From a checkpoint of a small mixture-of-experts model trained on Wikipedia.
Size: 10 layers, width 512, vocabulary 8192, 91.4M parameters.
Experts: 24 experts in each of 9 layers, 224 SwiGLU neurons an expert, a softmax router.
Training: 923M tokens, 7344 steps.
Below are experts of layer 2 (counted from 0) of a mixture-of-experts language model. Rows are named router (the router's row for the expert), down (a neuron's output weights, with its number) and show model dimensions 384-447. Each number is 500 + 25 x the weight over its row's rms, rounded and kept within 0 to 999. Numbers have three digits each.
Before each expert's rows: a language model's description of what the expert responds to. This comes from a sample of Wikipedia text that the model never trained on.

# expert 21
It responds to: Digits and agent suffix
router:488514516486510510505499531529511457472473485532533481480512527526482464501503490511533520482510471524509502473534485515524529526460471461484533498507468515547468481517479472516534526532523479
down0:486537449520526494470472460488494517465517439507469509481522494487510488515542491494469496534522511468529510523511548484482526502507516492505508512457467467499450502500486479514508499499506496
down1:544520506521475467491485491517497466451526473504495496486460505546512499494519485483533479509537517451509529527540514526498485542495552458514492485498508473477549520532434557527506524434496489
down2:457494481483484506502484486496497509506497487502497499537510508483416471520505477485503455547516506478483501491468525524533537519481486462477540485520519491535475471485483441548571488480487462
down3:483539478522457480472481511507497489486542509508524484470516503453489471490491496481496513521538467556492513497528504517531462469548519502442560485497509499527524522552489467519470531548488492
down4:517509491501486524476472526513478438467538513537461507456547469499534517487523502486524502494499475504491549521471429500519500512551486482520467464572512464467498498525543480511499495491478523
down5:482496517480442480523485499515525493460484500449507523524499528487514499501463481498514513453468500518468512487436520509527462477492511501528515464529484518524523491470537539536527512461497517
down6:494486508453501475507523502481499510535507500459486483535522529468525524570491472524500483514513442546509503474486497531525508521513500485511514421502487492525467507521520479462500578455525503
down7:505497505488521525500519510473495452501496526493542531542487517473491444511514518517555505536480470475509506487478467529501469480478484478492503512516501466499504521531520521522514529488550471
down8:482544498504513526480507507461553468527510483547453444536495478496531475516466503530516525473500497505486514558518531490441513542512493485501510480511492518492524479474505452500491455492522502
down9:521509485493502495491498479506481536455477534468502536493501498490521510426486564492462485473467483505522450518513510476518515511484499485542491478530509503508496490521521483499522527494520496
down10:527502521495495466501498499534463547489516481461502524461498565527485487496514513506508486503512551535509485522529480511478470470497501502527534513506522528520524535507492524466493476521521445
down11:512492476522486493543498482517509527474498547476493500499521546476495473519520444464491488525491470545504541541507490493463518536477504512564490498548470527540498474505517487529520466540493490
down12:481559499519485459522507512532480498501521480508481514515508524499521529504527516530473502473509523496509482504512492512555510540572505470526490512538530526526492501464532520502549488471471458
down13:475465513521496525559513507480511510522449501508489455497513519492490524515493483548457491518516483497511499481482528520538483522474529507499513516552495546490525478482553509543516468497469499
down14:513518521510500478516461485471487510483434501495521463491491517500472477471519499447492472485512533500522488498488541519537516509560520521489479528497512531500496489510497516505521462484470475

# expert 14
It responds to: Digits in numbers
router:479543491487542542484494443485498507514495503526469541463542506482553511497530488467461438477488510532540491491484480514481511510496517521568505546482518467508534507463498497504456461503491560
down0:511457508554510532467481493495494500496527505465533490506492560466505499505501479517477490495486527479510515535508487478491501487453475559468531493524521504492508491510556498525508459513517500
down1:498501490483468505523498508491463509462488472464502489526464545510522524522500500483504538408472486507495542504525489513444541497532501474526443467519504518534492476499535465522492525507444512
down2:500500440515455497521526498488487527524460498470446466521474483455506526479466457534483504516508505506510507524494495433507493476512497517492527496533547529523466488475439478506460462497443467
down3:531518480498502529493440511525559486443509529487526515488484466510508474530455475469484457500519512494510474501486491540499494489517489463511548522512483534521503491566485482529544435545512521
down4:501531482488535484446533501498469498541503521495517535458482526501488504513503495501529498520502506480473524478529460508462506469527453478496500498524494498502487498491458481490468497495537490
down5:475508532464510527496454506499515518507508513555517513582473525494480509490503529503526516501504520507481480495465489505515501530474493487516498500504462536458502519513465523472547519514528495
down6:506477500525497495481527538496503519496484487505490500524516506470521482503488539436490487434508482537513532528545493517496481514522494486488519478520536494536507498460566472512494461485504524
down7:523469490514521510492455588498509491510514483490508508489548525507535499468483461528518482513493512484504501540531476533477501489508518547453465494474556522515511504493481485496497484540465546
down8:508562496505487522478475514508512538483508512511471503478498487485540498474454473470516533515527483463501526510499474514477500492514524512523460501513454512472487502497539488478508525520530494
down9:485480492469471453498476490509528496481523519530535522484482506501484422510494493478492521488481429527519501509506471512486497516431519504534492511514510467543483558499489479503489589476486491
down10:489539497466493494544526479513511476499508460431478511531497522437449460557462499486494546462496470515479514497470507495501500505557477518481550519524475493552496509489537488490504518494472525
down11:503501482474480484503558486518514508518489455525510522503479494540531463492520460500456483443506503510562544504497480515493506451488517479535500473512501526472455519472511511456554549525490480
down12:525466499514523521458468499518496494574496474511473489468498484494526513451506459487499496500509520477476463490517505522526495457527451475500457477511497521441482442472481516503536484493504434
down13:510521500537507511499494466526503520511547474508503536494496500511480466498522471469446490492511493497528530471526455442514485495526519482506540485513507515506506504505515460482534503511491520
down14:481496507475514536500469465500500518502522530534496439515484491514464517440560510521481503512513489500550515530509507501499486490490494552508442510551526502545486453528492479441585499481465469

# expert 17
It responds to: Noun-forming suffixes
router:498521516474486514525486522530486479490488476477514511501505504517467471518498496532524532494516478517501535469494499534509532516456506457472508485502472537517498484514480473514543522527519500
down0:531483547483520548515475500477462504495491497530507458538497501495512508508528487486540447494546533455498481480508520476527480524534518540505504481509462527456510502501521478495513447505529545
down1:493531532514494495507504506498465497446464484541518500507461489522503498454464496520496506489486490497541508525503523484526480529506498513556517521491511485494499510507563503529519488505466540
down2:514500510490529502511500553516547532535489463558510498536512522493523442504531485456523511479521489469503478494500474482518517527496486501509472451525513460511535482543527547511561512529500526
down3:494460485514434494472503484488485503480473494496515494522496541551514491508451494527524501459531537483512568469479543508529449447500482488500496475527532476492485485495493527474510504495530495
down4:485531510508475486485488468516506537467498483540537493519521516482549508483512504492483511520527556480506493528459488534474495475484461472529532471484512515472483483529518485491487535495520508
down5:501492496486536526505500469469513451502487504501512519496485467493478517512469453484471528525503481465494502485485461489446538481486520508489511504534507486496511505477494495447506521529463484
down6:463502515570483520517493491525490544485490495496486519543495499488512501482535457500515475490469509519506480482476487518546497520496423526506467543458461526509462511501519499498496508555489475
down7:523523480490531487478494505499418518491479487479502512510485537471437472484479497508492474533487507478514516491454487500469530530516508460519448510522519509526468473449461504512531502513499490
down8:525477481489504495519521490538464507493525520440543538491536491507476531459507519505487488488466497497538525471542460478498488498518529491553506507491450515511487495491480508519516500448515493
down9:471473520515524537519506460515509492481510509523451476492491469529462534465508471503496509469508487484488493523511523458502510503567444482491510525509499492538512496503489437482492484487475449
down10:487529541531475491477489468548459511484481499484546488508452498512516493524505489504535494484529522501489467483484473487514509513519490527510518498463487502551480508512520457515527492458493555
down11:509501497502465481465489455481498475454519450504479497513514500484524494470511477467550470496474500507535527538515498511486477429497541513472539520495519467503491492510508499476531501533491528
down12:529464475508483494488506506494479489530513484519520497465536459530486454521450486533511474526484514491472454500531467498481500487495531454476460541495491495511514482516517467484505494514527512
down13:510525536510471493494501439445506570510470429475495515497468476516460500550451582497538516481473465461481512509526499524492564485469523449500528463503516517494506475474509519494503474468477487
down14:466504484493508536531506509531481450502496499530455472495483479519485515442519562454509534544491535524501483501486442500523500491475465498536456512509520514523523496493475519498476486524491484

# expert 2
It responds to: Mixed function words
router:499500506478493529514492537522508497476499487512523498492505493524480474516502510523519534468528466530493520476539494517526522530469477460473534483526452518549502470521499471505530521525530467
down0:537533488469499486479498475515499434453494526510540484496522498511457544488461515502497494516497446511458523527505517490502454524458501532473524470509535509473511441540481526496534480507497488
down1:518431500478505498583481502512433557520504531497503488511495534533545524455508491500514505487517523525502499473496480513481473454484502452487479479504517545540473516493503506514478521451558468
down2:497466482518477498441556504481493504519511470548477527493535482494472492515536519513475515495537482492536510480490476490521467457498490504537518503476490511523526496514527511522553531432494498
down3:485544504532477524545457507522517447521509502513494507461507517488490523478515511498467530490503502505500515501516498491505548506483477532481493482495472514502533500523422514461556522476487500
down4:466525498489504514501516498539490507505505549502488519533524549483538483427523498492507543484482492454495505498462499513466472472522480513513504569495500477518501479510509518521514467534530505
down5:476493500486530533540520476501480531538467492526522501483431530476483510472495520472534488484460536478538492505483503436481500505505494506503529442515513508495453535462489536528494495495559477
down6:540524505495500521516495505517507451499485508548465475467481520544553519530537501487549525519473515417503512495467498535548503506508542506493480479480488480463518499486478528481532509542484489
down7:500529465539523488502489472544478574545492548434476512480497515487526529481523494487504506532493501509525477493528512446495513506525447487476508539499504523526475457493485502537487493496549539
down8:486523476456489499556506453471484495461475521486488528512509474473496460459498493467496547511502507517506471553456520502497476496483426499524489479527532499498471501501479462473533502468490427
down9:506526475476499512499529487512517500517491518512496531502511512506461474516510477488489486529526513508548497487513564473503509482495471454521544518466501529506482512471532516535538469486476485
down10:488446497471549537482524514580549494503478502542530467503524480527539482546531482497466496478499517476525466507519476493489451530508493501512560467528533459494449519511489481488529534481507486
down11:540540514453490498489493498511503476484476566534474433481536524455464522520461493507468522514507491503511482482529457458525473500488514540509518476507518503460470501472485524510487476522498476
down12:528482462514491528514511487535518483499506500499539502508517527521513507496522485529553510532518490540526515480488522541525461451435479501534474511442494475521511512564500502510506570487518527
down13:470501520494495472462557481507508512485473506519463493495499475530504534514514521529512426528491483498509526519523526454507516495486488509459503561497502520546495506511538494490493518494487491
down14:521430479465490477529513500504545476493498469467473440507483462483503505444552501472477510516509495516486486528505475521481524477495507473528500457481495438484488553482477520486485496463467544

# expert 5
It responds to: Mixed function words, digits
router:502519521474511528502482539533517489477477472520526509474499511541471473523514499500533530479521470511496531486530498526524520518484484465466520499515462520536489484512490472499508532531531482
down0:477493529492494488449479500470488483498505525486499513485495505479511482495513507472485478508476532498476451491567528494465501460508532536497489485498514521476522511491472518497495485528521499
down1:487485451475483533486509524480507473517468532483500508521493464455489519523467506493522530513547481527478508485497472493523483521503460461534533457482511466512479477485521506452475529484511527
down2:489535476515523492509470517499442480521542492467507523541508502487519482525536482467561478507478479513562513496490538506481493529488538513510458468489495521486502496508510551496488528497517564
down3:518509496410484512478527510541494507495529511498554502495516480498506513533468485496558544485473529495509473489519468524510497463427535494474483551495452510535493501492532466522503524538521500
down4:511499512496525483522539515488482498482519515501510478513492505492529466482501467505543512516515509506524509514516467500484522499521498482536508503514479524481505511446553488515444501488507508
down5:476558497504483530476454487458531483523486517492522545514482569512494533520519486545524514515493507555480508483485523500511501487466485503479515479508516525558503474473511506506473554529530506
down6:518504462516502546513465518509472517493476507486539476504523508500520548490471474511498506474528486505494488451526444518507502484457498465463475456502502535522451483498489479514507542531452521
down7:490496483491509512496496483482525489526505519492494524444488525466486506475503503502509536514484533465523486539492469491496503450483499459541521513525501489502525489539494455521517520485488494
down8:502456542484522520502480489467502544580499561483508483479526534510538511456488464524482480508517505518517462481494466507453515551484529473488448526468488485480454464483505539534467552494482495
down9:509506485500498491521522529486497489481489497520510452541497471447499475530464543531509476478517486510484498495497465479493523493481537469498483536520509499503527542504499469488504443484541513
down10:470496529486490521514513480485512566504492488499501537503538454503500487540492467500491438502539497550495496467487486496532484514515524460493533486465508477495483470500483517508512506485485507
down11:498516493520516488530476487494538491487485486516487476488491526476503510468524481499465509509489490487510484485520528530521496536523509483496481486486491516518500513520491527498492467524482533
down12:487511483468517467482505493484499509522471518537496474514527510552463479468480474498517543469541513496524461495482460509432461477517512492512549517501477504545552547501514540542499456505503481
down13:481500520499524503495508477487474524481510500528534525554503527511531488502528492538480493558505527504514515456479506534543458468501536523470518475506497503524478508486511513479492530504461467
down14:446499474524517509512477532511484499496540527476453488493493514513523527458500507486474533511515500480482518546492485475523514494494518512506478508486471475499502515489522509496484498420528525

# expert 3
It responds to: Foreign name syllables
router:465479530519486473468518476496525495526515481533471523509486457501508527510498486490503522509531491512500495541526516487506526538503525507484468473510507478510449486489503510528496515509515494
down0:519520483499519490472493448514509492519509515465536490527491539485498495515549533523456487474494525484456491482505483468512500460490539505526509543483539499493476503528503497480512451473485464
down1:480460490496476472456511504552479505474475500501457533505507468496543504520513528451504508507544501532528533531516491500519524486481485477498493511508492498503507494484468540544478537465536510
down2:518493502479543480495495504487473508513480519521482497471480522497520524452487509482524509498482518477497534523479500532539467520448473452490509489488483479531507507546530474537510504532499509
down3:534437490498481535487519518449514498497544504471503495505533490546498480499503520490498497481467507499525486524532501500520493460476466488527503501508457464479511540492494486472528525516498516
down4:520502490459512530495490497504535513505527524538484497491518514520494504509545448513460487502499552503482499454499476533483468511540507516537528510541512554555474525454510509516467596522503452
down5:475498534466522526480518462493514547503538536510514500498518423450526498492508505437502497527491501470496507452485482526472461485463492493523521522514464480543496500445548495534530481456521523
down6:507467499523496500510517519489451498492500490492506467488469499465492489521512509543500508487488514428479533495506496460563537484469485491512522486553484508485537497543476513491517487504516511
down7:512522531475486506516544479498539515528511532529487504467523459476538491489517552482468490480515493464483486512451432510465481519553517444524496465523443521538499510511489520557490463528527485
down8:477506476485511487495455508500480470468469474459480516510481485520496472498489545515513548486488520484489525463484492460478477497495514459500465538473507463495515522521462489524440484495484523
down9:448490510490477446517518493520535465548469446462556483507497535484507507458501508494532464481505476468483495505466491460492479491493470511511517497441526501503536539538500495519458455528523527
down10:478507538501517490487504476541531475522492547506536509476458513498453498466487527494482477467511464497497525495496482486453491504524488497521540485488471520495515520481447460517512536495474495
down11:520486466504449545520530511520449502485505448476555456523494521515469523460507467503506506581531476451494523490469523517508472535562504541473483523535512512477497507447466514509505434484466482
down12:522482481476532512505519485550540503521513519490509501516478519510471500484504510531514516519490546509455565443475490541489498478488505504492494523525521474515486491516524515531485513514516464
down13:491529499486496493505460557491505511497509491478497463487497491521434530499516475488516548507517546463466486482530518534513561495493521476502501469498476511511518523534526506524485485535491508
down14:487497511503562498517470508515505494503489499523485530505499530516457454510463453519507487497499488543517486520479491462458501525508513553523536478520527486517455545526517484485469563503461463

# expert 11
It responds to: Name-ending vowel pieces
router:491506464501464531539491528537525503469485490472493475468524488526527498492482509491528481462476498481532516488470521546513507521471483480466543500476486490532510479512490506537454518475505539
down0:494491497516506516512514525482469486466499473456527519528501466555521432472482488514467517499493532506481462492497494493524506487485477502542480513489518467448500483536504475489490517531506416
down1:515553488484505469513545479496505484531504511461495503487528500501527498518511515466504484536476485495481487477506505486499491506526444537454496500499465485538488496498495508511494526510520505
down2:517500537502501497538493487478496471495530500541493472530495505499536467491478517502498512442487530492455498537504462497506506513499506477475552493474536507495532515475493492511499490519515547
down3:469476508456504503576498483505517546569535466450525460486524511515515459479486489557515493527517533499486480507501424520538501497498487520493479476516465474465489498468518533530478495491489468
down4:484502474515494502480531531493439552491528426497501532472494484483505505491507521510505441505485460524499512506524514499520524429506539523488465528516498530507499506479551512494500561510500447
down5:461539521543510493460483523492482482501504552491534494500477475505492501535477493532465512446527503514497501522495519509468448483489545507478483510525483527524457484507471533552498495474517517
down6:527513536491491492494467508491469489519497554508536535499441466439544512509537500501507478549498466519520454490478478495488500523483507544482540518499497470420518537488493445511501475494487496
down7:542525503494489524516531465518524506466537526462480489478507545471488499486492455528469510500466465551501497527489465481480526517480520513471503525494511510470498473522493509510497505485516475
down8:488481471514456498593509478531517456501486506483495503539514518494519498516499498445483477449498532510478523540458535504509488519510476454511474483480486512533468521513502472516460532477526503
down9:510501500460507534521505530520513535485499498497499487504526528468465446496519529506502508500522535486483508503527466499451541460573497512485497479510515478509479507520486522536526483502453498
down10:485532506526498498544489492475472506484514476497487477491486499481451520454474513538508515507478478509557486528473505527464528466473504517478482534524497489495511497484474513488515497542476478
down11:465510510543529482459465527476526484491489523472495497508520520514519520505505469548510500482497546506458527507499484539495504457493505520518481470481536484456540575484480492441476521528479450
down12:462494496540517459497518530489485544522538511528518508502487558467506476534462488464483468515504517520465507451494428466490495489514487479493504520492495494513549519524481492528434491520510487
down13:549488516464512477443540476464533523519509533486527491511474490504561482521511488485475502469519495478531502519516500523500481536504510492440517511463467522498493544504490471536507495539464505
down14:464455474493490493481525501457515532529475518489505501515486468495487502514481522497529535477482494481510510465509495481494489519492443448505522471509532477505545483544458499486484485506533543

# expert 22
It responds to: Articles and name starts
router:472546527499489517504484524482466516489520525481471534522522502506442503503497500529519479492530468518519501549475483470501457527519520532504512524514520492515487490520501495456497507531545491
down0:494524501503533501531510489514477513499425514530526501535494459529510511535494467488532507511519523525446429504499546496520504497425519478491481558483525518461496534488485566523499440525477526
down1:471498551513505485495482515509501515508495451467517508530495495486501508522488509481437510484507455475491504461491511502571501523528508531478521493519505529532487478514534542489496472525532473
down2:483435499480481528501483494474504536498485483504476460557481480511496548488512488509475515521534540482538474488498526454498525464528501488542518513492532526543510491521540498517498516509511498
down3:510491478493473468494478512491490511476517507502485510521513513501437510511485500519503481500490505536503455502516506480515500477451537489511461527492498478476485524484499509465525520513506466
down4:491488484490529510555522500486503498512542508502448472519455490461497500503496516518548536478503471545507472444503524510484509514499480499457530534517460488510486513536477507474539504511525506
down5:480484478549522513520469522505495479463505508568470495488491510490474521487476510528474502520488561496534488516505471498478496488483546518452467494488507525506535507481482551538502472489537494
down6:498508483456506509515510513455443562488522526522487480501544496524521511511512467526506487484503522509490518513467524479478495511476480457531482512479512504507474487507566499467474481464506533
down7:468532502501502523525501522518492505487510488508452487526514490498522544537515475470470477486470470507518531482548551503513497517461504505485504477527504476521491455502514447500551486470488540
down8:542528499498494509506530532469516532463493498535514549554515479483486491483481504495495501480507461490502520543478479503481503454535485476462479474492525529476482536512520518512521508526536509
down9:461512492543520501507515487526536481489510465501520499515497508522487487499500474516486469524519476476450492542520500519489483541530535502528501506494514454524492490483510504513525503505460489
down10:517510480505500477539461526483526469494467507482470510506485512496487481498505493525513516482555504478488489530501511456472492533522495481473491510473492488473510474481499474537508498548547533
down11:477513482501527484510454473524544498521530540506490504486476523492526493556533517494502484506495493535542518494502481518529520539543519516562512529473444523489506506523473526475516482501512478
down12:519502478485501520465477511488478453479508466508497475489478461485488494522522496516538481470521466506487467434463506492529462537472479457531465496492463506522529511470503495479528458485473516
down13:495489504510504513491481512490534522509496483532468477522497474522522513508500480530499520522467454516490530490495471546517535501538491480470506530495482538515526504532462494478514500496497492
down14:574535525566479493484516506490536495502471531490521525485509469495518481481510461481506471496527495489464508502490465481482482473468495483481527502491500535508481511446509488494516534538460469

# expert 12
It responds to: Common content nouns
router:534455482526483478481459481508515506506482498455531486496484481467508498488471525512505504498510493543431484526512493503474475470566495503498486522517462476468541532502526502503474470457495473
down0:489523485519499507494537529494549515499499488506478485509515492493503499486542507515496498552517475509469482496511481522510449516486514459530564469474510475494504492474491533512469503513486458
down1:467559511507535492477511527500482529508478489506490490504516487518522501461527501454494501517507490525512529474473484518473502504492467512482539497519524476537459483463524528543453542484487469
down2:477540506502503493499502491477511511497511540493498493515503481502478486445503525517538517509494521514504558510496470466525517519512530508493505516519476521524505492484447503468485570516466490
down3:484494513472503520491493493522525515423492551456497519530524500467510510519475553525500502511504486499481537509501544496509549510537502539528494455493473507492494504480507495481510499466453504
down4:529449517477485487447493490487470521467503513504507512490539498476486456464491468581515528497523454486510515438488489486510479457520459481489507482495544472502498509491475531518510508519510454
down5:544504468504495508504518473490477432476455517520492515500510441522528511457465544454517484495497447490469519481449521511461497517506499480483539535467450479536515457450506473454470531526490526
down6:572508465495505500496510475479489513476460471464505486492469485479495479514453482503504526468498488555522531489545495504522520512473528533503480452495509486513526465522496498522504501484485493
down7:455506505539530498524498508487493486532520499512496475542481484482467555505492514533494454539475491474505505491510518516484513463500504475465473498477482512465524547515523518474460499498470466
down8:475492476514494502494475529514506483496494510464474517474532536547493491504481533530531473517531503496487515442487521472450537478514477495494458525503486539553504472500501492502489491516482495
down9:515474496521518495509528528514497474529511499528443499498515515513486488524533462499483501491495471505493526481518514508477496501488495485507518518509477478451520502483510454499518481449523465
down10:476489520460489498491557512517524471489451464495471475526487482508508490508539478494518502521493485499484500467497509478494531474500503511513490499499542484498529526475467482492511551501485487
down11:568472515478521486498491494505499537474496521479495517481519516491466535507520498503473494484559532484516458486511543475506540485469481493506504485485545508516497511494444526528477495475482547
down12:541591513536524490492464472494533541504502518499483491505456513512518517474513450513503473470532503478454476535496499498490450525517529476509512527486456515519509520531535484526494433466484470
down13:493489471537492487543486452506485520453505494522528471469498502467473506506532488466497461503471490550486536505478491518485496505510530463529518553474533469457445473511484519492498437519480518
down14:518478479490491524507507481490498515531521525481497497531502494532518499492510460456499496487505489478541492505496524512520475511517520468499501464488504499543491495500477535528541499493491476

# expert 0
It responds to: Sports and infobox labels
router:460495499538519503519557514488522480493511513518472481485482484494521526507516503448468511534495512449495501494512507510507442468485489490530533461498522462467505491465497514481533483489514520
down0:487502490511479503494522488528514504470510506460547498477490495461449423486433498510508480504483450549464495472518475445497460526531458504469477531458490534513503499499515505481463547468500532
down1:545488525530457482473490533479492509506489486515500500508516506496489485475497512465512515489505510510493506504489513472516505502543504497482499467543512498509499492515537496518483490477457498
down2:525504477468558483520483507497499513502459482505510486454496520514473490529481497534539518524525464472475439544487521463494492515559505496524530524506494521474533473516501513537473589507462479
down3:496514491518527476517496512516505473531509510495451475465534465453489506466524510527511493416508500504531480551473498505563539523483520491485519454532528471534479497530460531514505521492470536
down4:467511497478501465490492467526487509489493408509472479533498508517473482508510476508518469535495487488523524502507497562483490508505543512486496451520475547508502491483480521519525544482491525
down5:468524502516513494487446518525509494498507520517522522524468453500451519496530486456480496507504502462496449533525466487490514503480478452481493461485505502487523522510515504493541460452506470
down6:511525514505518487532513488503508479529511479467510483506465525498461534508470497482532520535461516491508473489520521464466500489499449471497549506511509469541515504519512526497522522519548508
down7:524490534475496520518511496503462508482498508507490522495512532454495533535501494507463488478519550500487449463495475500513498446564523514494488468472547542546465497508522522491499561464490440
down8:474485509547545467547496518506522511543491453477505480491473504506502499489535499543519508494518514508529531505509465497491541463470511562531500468553430519466514500467490544473521476480543507
down9:544469530501500512540513509490521560517477469546452485485463488508458516511498472476505548428479465478494467515471483465511508497463504488503499484479494498458494501510491494503467470446516431
down10:528513518519563520518534508521504530472494526554541446512495497489529507501492515454494486495517477467505499543518469483528501483503502518482522516520487495466486538515529483483461539532474514
down11:471516512544505526477484474508494482455516512511527484503469515530501494477511544516463495498409486476532483530530507530520494512515528497549509451551534530498514490468499494472452494491525496
down12:502520492502458527472490451521529503466495496516519467500479499480526517557508538494458510520472460474526495526453484500462512505486514510465518519522471509535488504490509504447520462510482546
down13:494482528480493491430439471527520512473476523457501474491494500456444473503512503490536531498530451523573505483554453511473438449525496518499547478507502530494521516504509491536491530465483529
down14:521512493529520496513550424514499519480483512479508532485486528534491513443528529527483484478513479515499477534484477472502483475513508485508489444499521552460526523550509503493487501526492515

# expert 13
It responds to: Number words, adjective endings
router:481486452484524499500442509562521521465514512479516520443480531515495477534478517508530505482499488482484514489501483524519507481468512495444492468524513526496515471452492491543525512532519494
down0:520495543493507479535531524493523501492514535500545506502456480527507532526482518466501507504469480484470512509521511448478480508533501526517505509532519506510507512521468477505501532498526491
down1:499482464481533540420478504495458537504512526465509456438527484508511506568475498469505499477506496500429507496490515531537494502517505512513474497512479500481542507485495512515503533525500495
down2:490490551480523479486478531530537508487420507510545529514488569465490540489504470528519458526491484530512494502519533507479497489521517499522514538492487477485509499506464476494498474528483470
down3:504480459535468535505512483449501492506502483468499461507482527517495512498473463490514501500495550555519502505516475491476492502516481503535535490535482486500523483531498453532519516510461534
down4:481494482499511528527519504520497493502532509476499512499493534515507505495541548490443497515512556463529510483503511496492485495504519522513517484508497448528483530517476485521517455510530503
down5:471494508504499481506462470505507472533489525528536454537461574501525530511523521497510458487493485465490498483515557484490519511426484531534504519513474479514531525475529539490498489520515549
down6:473503513502510487474481530492513494538500508478519470524499515513493504521472519546527488486525471494449488493453474550480485533491504549481477491476536561501510463507486501467501506505536518
down7:505504515539436555481485546474484497497494452475492468521471510457535493511526532435490464520513532462501473523474490515513505489499512516489526508492520507516490518475502496507512549488564533
down8:514480507476492503494487473473546529497513475504494510523502487461505498492543489509464489490470542519463495497518492517523538494528498486488471528495509494490465507458491509490513437501489519
down9:492492477492489525483466471510494494523485491474532511497481519528484487481527518485526468503503494506513496509520533480520518498453504421540484529513534500487534499499476452517466574510502523
down10:522521466487481515521509522511529473461507565509442483482451520486560515487528478511500491492519526505512482519543494470482497487522497458492531488503468470528505449520493521540483463529514519
down11:575534545503521516509500492504478496511507506460541498494447504487491534506487535516528480532504506492510516526493519536454503498505503511511501440472506484525488503514493528490493497511496497
down12:488517503518546523516503510498536505533545497460497504498475543487514499485460539492516516504498513507486478515478548499464534530521474476529458449500499489478503537481533525538478499464467512
down13:534507516474494507485505507509501516525525487512524509554538508494467506489514483517487508506483516534501506482523462511497483515503491485515478476486502510487532479497498488497511543493464472
down14:481482488472498495521527509462483505502508511502467517478475489513508505489521534523528499482493489479482493518546519476517540524488481494493476509497534499532510501482510505531496480482425517

# expert 4
It responds to: Prepositions and conjunctions
router:515512461513513490508495506496492509502478484470497558494486520492503506479487500525512492528483511518485486498510507492491492473463539506481466494481484527527516492485505546539444488548487492
down0:470513511526548515523493525516547487548446502533548479494460471501518470507491515483471481479504479488487474531492483508466510500469468514518468498484530515525514458456553513461470485461474517
down1:492504537499513489497490488546498502506505511506513507552518472467495487485523536490507504497511504464519498503519496500529483512508465464473493519479492539485522497493564506502532539494513482
down2:486465526537516506488482467482521500519494446460488477580514537471503440519484539480489504529503558497498486489541501500541465546505506545522479518484509537476443525489510468481495474507533511
down3:482532510500490476490521482516498486475503506495502514545516479478497528517468484529527514491527464483495489527492522481468501539515458513473515491494474456509490509512473522509472570506447495
down4:541499531508479510519519479525505523497488494479502532526504511515499537532510469516508557515447475527471531516488524513520524518454501505498483474456494487512533509505481519459505514495519517
down5:470500455515488472474504520513501510470521544513500515488469497468536527541485482497471512506530538510501504524513517505479521527478526503494502495525506517473550501527515553518514446494549503
down6:514492504479521548538537508488486471461490472494484508491525532478517489503510491458485548473532500472485456519485500454528532495482510484510526526486507491493504497472486500502481521513490485
down7:513481515470542521514486482507496503488537471464479526464520505513486467482485473477483507468504497512492511534498504492521497511498481505500517490474456515504471562504532492497448473517525481
down8:478487506469507518498502471510509531488494492499503534464510509505486486456515492513502475515480480539518498507512504472478457510486514472472520532543487469504497507496497491501446458496497532
down9:483514524459493515514485469518539494502459479481505466524509471490510502466493491447489504496488577531491488487530503510496520514563535536456481514490525527513485516483528464511489518455515490
down10:469498477513563499525520517521515513493481432536476536501508496530516503514492491513503482465523463508499513514504505535489474465520500473475495510466536468565488518526500524505480493474506512
down11:495520502550539493451498492521518518454516506480502508506472543486547522475464513481526511494496464476441489517481453571496451520505494446482506490485508457504485504501533560488521514531508491
down12:493518535512471490496473479477482534520510557511496518472483487517477502474536506531516496504471510514518499489512499487534470474496509535465494472515502506481543466511461515527458486521506494
down13:465502503479521493579548509534503486528491494498485526460494486493478486489514467498478497473470526502535497500502494509513491495476505515435500518490509503511542514515525523479503500529482542
down14:544551504487478522526502514516471499483534503520499479526529494486461492474491491498525481502458479508499508477489516477483473523506482546510492533438520500469466494492509455479514470491518486